config.yaml
experts_per_token: 2
router_score: "softmax"
balance_bias: false
lr_router: 0.00146
n_head: 7
n_kv_head: 7
vocab_size: 8192
rope_base: 10000.0
qk_norm: false
grad_clip: 1.0
schedule: "wsd"
final_lr_fraction: 0.0
train_tokens: 546100000
Below are experts of layer 6 (counted from 0) of a mixture-of-experts language model. Rows are named router (the router's row for the expert), gate (a neuron's input weights, with its number), up (a neuron's input weights, with its number) and show model dimensions 56-111. Each number is 500 + 50 x the weight over its row's rms, rounded and kept within 0 to 999. Numbers have three digits each.
Before each expert's rows: "mostly gets" lists some tokens that are sent to it at least half of the time. This comes from a sample of Wikipedia text that the model never trained on.

# expert 7
mostly gets: " Jer", " Ale", "uther", " Jess", "Don", " Les"
router:471553570431448505449455506513554540539462499447531538429521421444552442492319512472547560553400475516505523478515535464477642437574490443516479503518448471552460463624
gate0:495500526447535549516521464420465488548470452565472508521459509444529538447512574514533506415512439468524481614602550570532503526552464505546464524564590539525500556487
up0:597480459520602492523458540547467446475552548453441451565460472506428533608409486475532523595487549496456429418427538437476483498500512512516447514599530469495522513547
gate1:489493584476468479432531489487419462476624472483551536552469395483534437464541490602442527540518437527445525438511577470481495556501505439457508436467505457500511476502
up1:592455461479449523487532492448492498444529520498472362467455479496535451416522522442546464373584626514542570569530550579512466548572485480558461472478488536494465371530
gate2:507534489488467555499547592442496403439522541579458473462447510481526539365526479543482566459488448486527520533528478539527539494471535537522448497542631574576387465487
up2:556473549493508445537501439519527537485527434461514531503546592555509464468534507470558439569506545558502525483513523533511559399449479494470459528541409452457497566491
gate3:452506487494509546529499495556501541606428467544592404522554531441520406566534492572541510477446455463538450447473449447525538411477443590444591568413502521540613581550
up3:413459484497514539507492486646562471455497528479415584391415532582439488551455511440469546574461568468459522567522477474462556397499457476492401503471451490493524608522
gate4:489489550412475492513546364509502535434528541505515582496491487529492550431452536474454630489498503591504481562556459587495509537491486453492486407581536443561519530539
up4:438441498512512464442552416467497593533509561499479542457423482498567510498480544571525538526397491477561482597526444492502586397568454550388415444440502446576585589608
gate5:543464506520397464458570538516482458502521604526434542512523502439542561618501541478500532610549524448496513505504517527519477449475496551578521470466532500440468510528
up5:533558567468480468487553555486526556450523551490501502653566554504581527407544578494439517470507465500521549524596539506469548552545434478547571518543510552537515570609
gate6:508536546507451556479463494507459450521555584504580494535455533464516483465547513511461433510491448531499509468548498494527561470493432536484569402520523461543547437472
up6:525458527448551506490473494498487543562480489470488557497554545603482476498469491468537562527522536495541488539490453519586523531474548500419492530477537467464526549555
gate7:418465511518593520500485534428447519456479490573510512527492411502436554528407481432632475378566508546458558450535465557536459523527489536548470564517474522530374495509
up7:550487461467481517550511449387528449483466458473487504572470539543507541424544466510593535415502485532500543537488448510468582536484519468426474506524538510415535448440
gate8:500550574435508423499580393490454454501451443559470536466448518500456539438428421460452564493507496428615487506456505469529517592549539505500476508423434502502467349503
up8:501548547436573525597473401531496481561539424557505550446536474452442454463499472516570598519460603539435514505557534379527468555530456422492432522429435498526481498572
gate9:553524481551537644499498542531561556547547487449529530512500474533459508547599556562522533497554572526527505550447439426564478499499494541381566479521420465560497426445
up9:455479483478517608494443511488510534531532484540490531531487499479444447538483605442356491497495451530492520547482458411519567433540530462547523549431397428541484411549
gate10:512544555529526522570472503492517433455437491436487493427552527449560471447480566412460496498440562557541461442514482431481340432531538560414591479519473403554506507474
up10:518458528555461520432545524413399561459415516439622457587462567528528482585566434489467464534534561416447458638531406565530572550467397454609532552425583579517453468539
gate11:560422520552462586532506480542506504590492592546517459553567492468404520499472536522413509525424589528445533467446451388592562487524391497497527560449609537567579462503
up11:563436491451533435482486462526513482548513547559425461397434527519512604465468490447519465562488525565542563467412599525610523493492475456446479534504464479514502508479
gate12:538493510599473528510545544517415466504549489522499501460558438498468603461495437518437535465552499433535519519525550504509530577552473476444537456600601375575423512490
up12:458506533521529420396438554465530495546446466611486529504418461477503453509571467491510442502505462489550540517462494552509527441522533479520444511473494432573553345506
gate13:487559518461466508540600433462562565464559486572521492455515429560519399521511428463527432421444438427527508454503513549534569555515550624551561464556582544487485459433
up13:468525536469478469579489493440431564489565535574496488443465426497558511573508574463554455466480488455525526432539457572530530546510466530471519516565615456498506612496
gate14:515496518498338477627489492530562438522465473555580442614430562577453563412562475501515502497479536514474486521558554484512504380536473529499520463573500597527562451468
up14:511542583397563506469462524491466541582512484546494430517492588499572517578439489526470480504506481521510564579478496490463495510566555477468560557497464495410545422616
gate15:467520599414576486469463625524558550508578428524420497433509442456488577502587511407537379438442576479440506401465470395484469529587420517406508439437560500496487515431
up15:434559488560476485516448536480510441507458399546424454471604407533406569416475533415584494457479526475526494485381525539480470504470523452387512487445440473535508515472
gate16:550563529429602416407473525575527580530569494486503598460498454531471482651426479449537427469470544464528477518523563485407501468594487551533482608444446464471593484473
up16:512572544491424624492458460445422467497530484427456481564482515549472458425607483523473497493449490527472568514410420440568476449536516437407452404463498494499451480575
gate17:468557543506541508489463480518541487625495479587536526481515431492543555417557478559528518362538519454550488542499527456428542409504591416556445513487435571459417543362
up17:462534472504469489539465541525498548479467508545539456518571488490463543426524508514480425506488450455534480519495535469565569519539363562441476467517527386478490445451
gate18:531471452585474454412474445533465507534576557487525415562544512480508500517501469450520508541498519489515390511606435468508460545471542524560561500537483450491474481470
up18:442558482496541482503475515430511420488384535467466494487395485399455583497384519463548520558550498512540432514564569569543499515487425517581481561471547408509422550505
gate19:498548383458385426521451467551473486555441493449457479397502525468395445518551475530479503467569516522452614488527521497514445451542467496526538557420511447499499612409
up19:527502422483435476527448618507498571507507467499403483574535472458440529529558495528501454482372580432536512539477502499491434513531450532431577501559483466526533431467
gate20:503588558427425536410591524456434455542485442524524467438446572550568448514491526514514390418488530424516496602548465473489467511453554466505456517498486538526486322503
up20:556458536511510439539456632491448449342512510513421466559538503521473554580495504455502444522521568512501532432494461557428449518396435510462533518452504537381562448385
gate21:528548352374540491523499497658559497542496485472511568465513475516584521512486516518425401575484484417529617517527581574461494504551416397397617466519535441469531506518
up21:507567479488570502534573499508540491392531525530472481444443516523522534569429529505540542361410521449485431551464515521490352529457562498462442466510535464561486519412
gate22:555560481556558535517536517510530475514531525508484466519466514507534488463539584482450533439358507467486466503560541447508525524504434395485541578427525500519397376590
up22:529618530566626551530544531516560423518498506541431583517447494491527458504414527536500455517381543459436458510462548525512560503492434461489516536394531476626520382585
gate23:423468435566496462583504617515562467535532589429572482532437498531525475466504522439567472522495454555495414427481422523495550469455466455455533369486524527393568533526
up23:497437447525452484400513460428473469520419530387593387542406450390530470453435535501447460490514568506495455505621528477499530605513506419518549530513462504497515486403
gate24:491420576510523502458483431547647509528615532609511540553572457451477442557591568507470494491600485519407563517498394432511445527457510456523504573378479448501495438457
up24:511534527454586596584602505439471480556452524426465522476466521468490553513444506556517488500466437494483520501367591520461550511567451530532447519543518582487579532543
gate25:485535480540521517466448459538466485431506600505544425467557469475529608502385558547440526556491544511459529458517555348521487473459507446467475399430452563552465499511
up25:456449526406399483479550418535551526559452514492463465510531451524592439518615569548442580526559511503521454522493454451465477552498569437492568528377545581471527445478
gate26:524506536469562483459492482505448517467481571396545377521523502443515432466449530495451579447497508487439475569468487461486486543448416530471467491561451467458464501550
up26:443459516427472472505463469540494547488523530465522542504542521462544497529499527505522498442540419470447424483477497495489513557499562600426544569525534472606545539489
gate27:530479476472500471541486484383548566579417507535553533461404505485599598428462507551490492370566397490521511409434541605533485445604498446551491524476562460538528528569
up27:479442520526503568473530612539476425464532531470477481534491482530500415444504519531507521519514517481554500496528568431420478559536473513458456436521588501445481577512
gate28:562489535374486463547426566517587487480559596509430441485486426503542520519567443494479436500433358516427489557545415473538455529505479507618472450514562516544448431450
up28:452509537572493458429514498446500502472513482477514491526534495438508503490540532522515499583488519551471556614503444498487520493420525479463585528506550567479584563482
gate29:524483510436521495546553514340480519476482513548511536552532486520452463543541535527507461448418471543431579458487474565571530491504477523484499502546505439431492432493
up29:552506504497501469489511456431395506547509458490455555410584472491395446563501520519477505488563453507446569389443489577369543495447520471418579534569484557531510579489
gate30:485406571490467524618492568438429497456435449438534561507494518492452542465594561413455575492541390493519479514519587461512528492479451500510490453530492471596605442551
up30:469495477499519481478576503484512507574453483472486523465491502514450548431557458438462520535442429597456486584542520554585560592533442523403463443553563408543571496557
gate31:506565504427549574438515448511439535529408559581437509490455518438523471523482500483542481510506488466485524440499586402513495515424520535518598515477499514548477486516
up31:557572448557571490496457566489469526585516490457463546634499505526430499499488493564471512600478512537496527525510540530496538508485497468479527536564533468476563545428
gate32:484565504610521517504500474506522448490535427494532555492598451484462508447480589488506438598545480546412460468492480387424476472432465466525498445565479473515436548555
up32:469430492505562463461507493463426538594480435412436476505436530533490453495547552564518531484447595504508462571434579563592423514524552438479539569429435486589526500365
gate33:470520499548540501538452474588527532440471549466537485479484450643512504463518429466501666373390530432458497524533473491544500505562552502583543495457525473502523457540
up33:507469435520525594470521527522530533433443516506547439470456458445472529496422499537355520528500545491408454546580639508582535454496575515510421499524470516540497470455
gate34:504550469407501515512529513423537485500602514463533498535485465541517546507504504499478417468578449546475410399475488399526544479431515623446486483454509452543533504528
up34:484550548496453382434577528485539482569500418494541531515524565577464493515486564562493502593445502457528548607543500433482466494559449420415527504602434479511405500450
gate35:432431600585556448510512437528485527502537585483511537457466575511475539419490567516556533451431589532554471526492440480505495490529443497485445520490473497610512468528
up35:524521544414468546537588597532537465451415428498577471520454422502525500502445494558432519575565471519467496566534555602490584510444520576518497475578521531546534519484
gate36:452512449451459455565497481536475447489382553643530559465499485452506529574552637444455468531488570493502497500569495427478440439417457458471509485586463551499497551512
up36:507384499541481462503554476410498487484451506460489494559517485443453538430495575473502481548525506458447494545455519518455406539538450522504431491411464531493494536546
gate37:479380533501418451547550572518429536437562449508512487589506487471558487531548501538456576516493449454575452451520558593544540513513537547523565504424453503512477494515
up37:506461518368397504430478545470546490511500485532482546480458545344528375461495506494461525488404443473475444583496533444519467426527542440525521535479577439527438422476
gate38:532480420501512434427524480480565546478517494580498575444592511495474428365502540533585535398567555536403537534517589455514521492426462488521408492510500511522497472572
up38:520399505468510427562529605471528544580596560540571510381551538476504478500505500467501500462465432601549508529520449448536446541547416501546517452440471459442546478492
gate39:456468513513441558510448453556563407518480507544411580555519504492579526490547532503482539550427491551513515513488482498532523441524591492561465467447498598467437504643
up39:576475514461451576444523466518523513528504533575489497532618571533523569492536484457479513571497476456563457483544477517513488405322553435508454434466526559528485500469
gate40:451453430423486541476511450500457505528456481553447462511444507382444504443496492592541503471509539386638493487544506515490535455489443536523508471449469590519481565517
up40:465453486491526543441503452502531530529535549415406510474565481506414551538542504414432508538520395466464480504435533554493470567467496509509514477465487516521505529449
gate41:665478415530482495527468537495448448532412484448522602475533505576475420427462526500540491427451560478518502488414492540443567510439447516486498487436531462570487486510
up41:506488522473450481447490444531558455600541589440590518480419522463517532474546517497608461570514470529453597516476444506595616559437469401536478432430538517497403390491
gate42:485524464478573505577554465545556450501408491529520560541572480452514470565541513483461497483545548441438599457508557515521570602413528452417472531462452478511568576535
up42:595516472514444443567560572436491463532408480539450524509479509497516501517536445545516478543509456512563506598493463531477478406574593562557469458584395468539354495443
gate43:541456455502485391430562484507447469467540494465539488535521420561508434404535476441534465423570524575505476496471578506503496538417532433584496518488565499418667520493
up43:414485485407511503488453423509473527470524493477538485518439507517381446498528449418500453443426425448463498583503498519455545469525581500540499565501481526405479511449
gate44:486508498491463591500495454466494546588543535502516614487570391464553524549491441448513435439487485532540433465459424547417474364525467450519455478556452507541486508504
up44:576394514557536412525422517568494438465479356534506530497564506453379563523509476496527449474444511535519514514539509542510473466464455409469455426561654554516436501589
gate45:562435483521543575533512611516502468430484446378544540455522592502528577408530488459562458456519545569468486442447572460383571445498514532448442500571442518525532516570
up45:452520493571486519521593482471482473470517584488562540472551576507558479491496488427609585479494514536529479447457490495457509417497473544438536555447370549611500490568
gate46:534537495466513503531490478482509471510548467527564580467398532448561464491364577438563517482546568569450529501471481494491471509532574469389537477522459505535463535523
up46:490517475535446535461518550556433415511526497481426548515482576470511449463488544522524453534419458501497455517426567545503423508541524461479499403457492541485483474514
gate47:500460560520464512511505537508529560532516536571537537453546519507435457585481533481516497479431476488548498516488474511476506462470482480440451397432521497534465525449
up47:523520512498510454541532514514507488552434529396436456612405551447529519460588439414494527509581520473486428484517532501522495532548459477460581546524592492493536488499
gate48:537570521553509515435482492559465458569476489498540499486477541595555508508442613550461587572525547475502484497505613512524547541432496531503530490498464463486473475536
up48:504489497512369555476523584534495468614423485547468540548461513533505441550502468512593502454545488524500541424501423608512525493590560493540487543468497629528625526499
gate49:452458547439515506509508474433529506515342425493510458401479486484516547515456560394512521579402464490472554509475507584438441501465491509544554539551521485447476464557
up49:428480480407475545531555502482531445563514522525475436481516482428499504426438555436446511572470457459473524476475537553472471553403473410475563422462496455490413482531
gate50:484513444492459574568508432534539500586506462466535465608552499529381488526547499512460434439530554466562477455484459535421500474491475477460510487499558496572506462561
up50:561445560517445411508493517610428563548561444537547469495513474503534572438536505464489503522529481452367582499487493533538524594389495451481423518459471505451427547509
gate51:436643450579553564516508485462465550514563442421544471583513477506544434573490587557491510486544465523571466531518406540562482461602439490517493499551524423549453491598
up51:453517499561488453413491455504492554592505480517461407541430449478456378418420484501450499570444543497531538415504441441476604521518500464578567479630524573520537536482
gate52:401459494460544512434528461562604490553597432570549493484430526504446508468487475644604541506460519510488565533456555539503451514510467515450519456450451602557516481511
up52:561465464510420529580519524498541522458541452433554509517545458510553490454530493482489573528495519536474454573460470522529503578466486528507363481491521530592506591503
gate53:487545553394478491595469468554605517522447414558578579467392523432455424484440568496574528592503484477533442457469505486375520499465514463573450568486558495548524490465
up53:506489489456534524591572488478609511480526498553531551382543429526558458503576451460506580512401515514534551613498473424442594446500460428487354642496556469539432508464
gate54:455517554550406373515429588461557439496507512498448527550581488508514421514497534441493571498469470489470457427448472391411501512507524497511392507513431534577492437582
up54:576399566455541452443523534487467486583533403408483514469502565565467595506499505504508538583403556564464433527474478482484428549451533503584571512516458575517480545412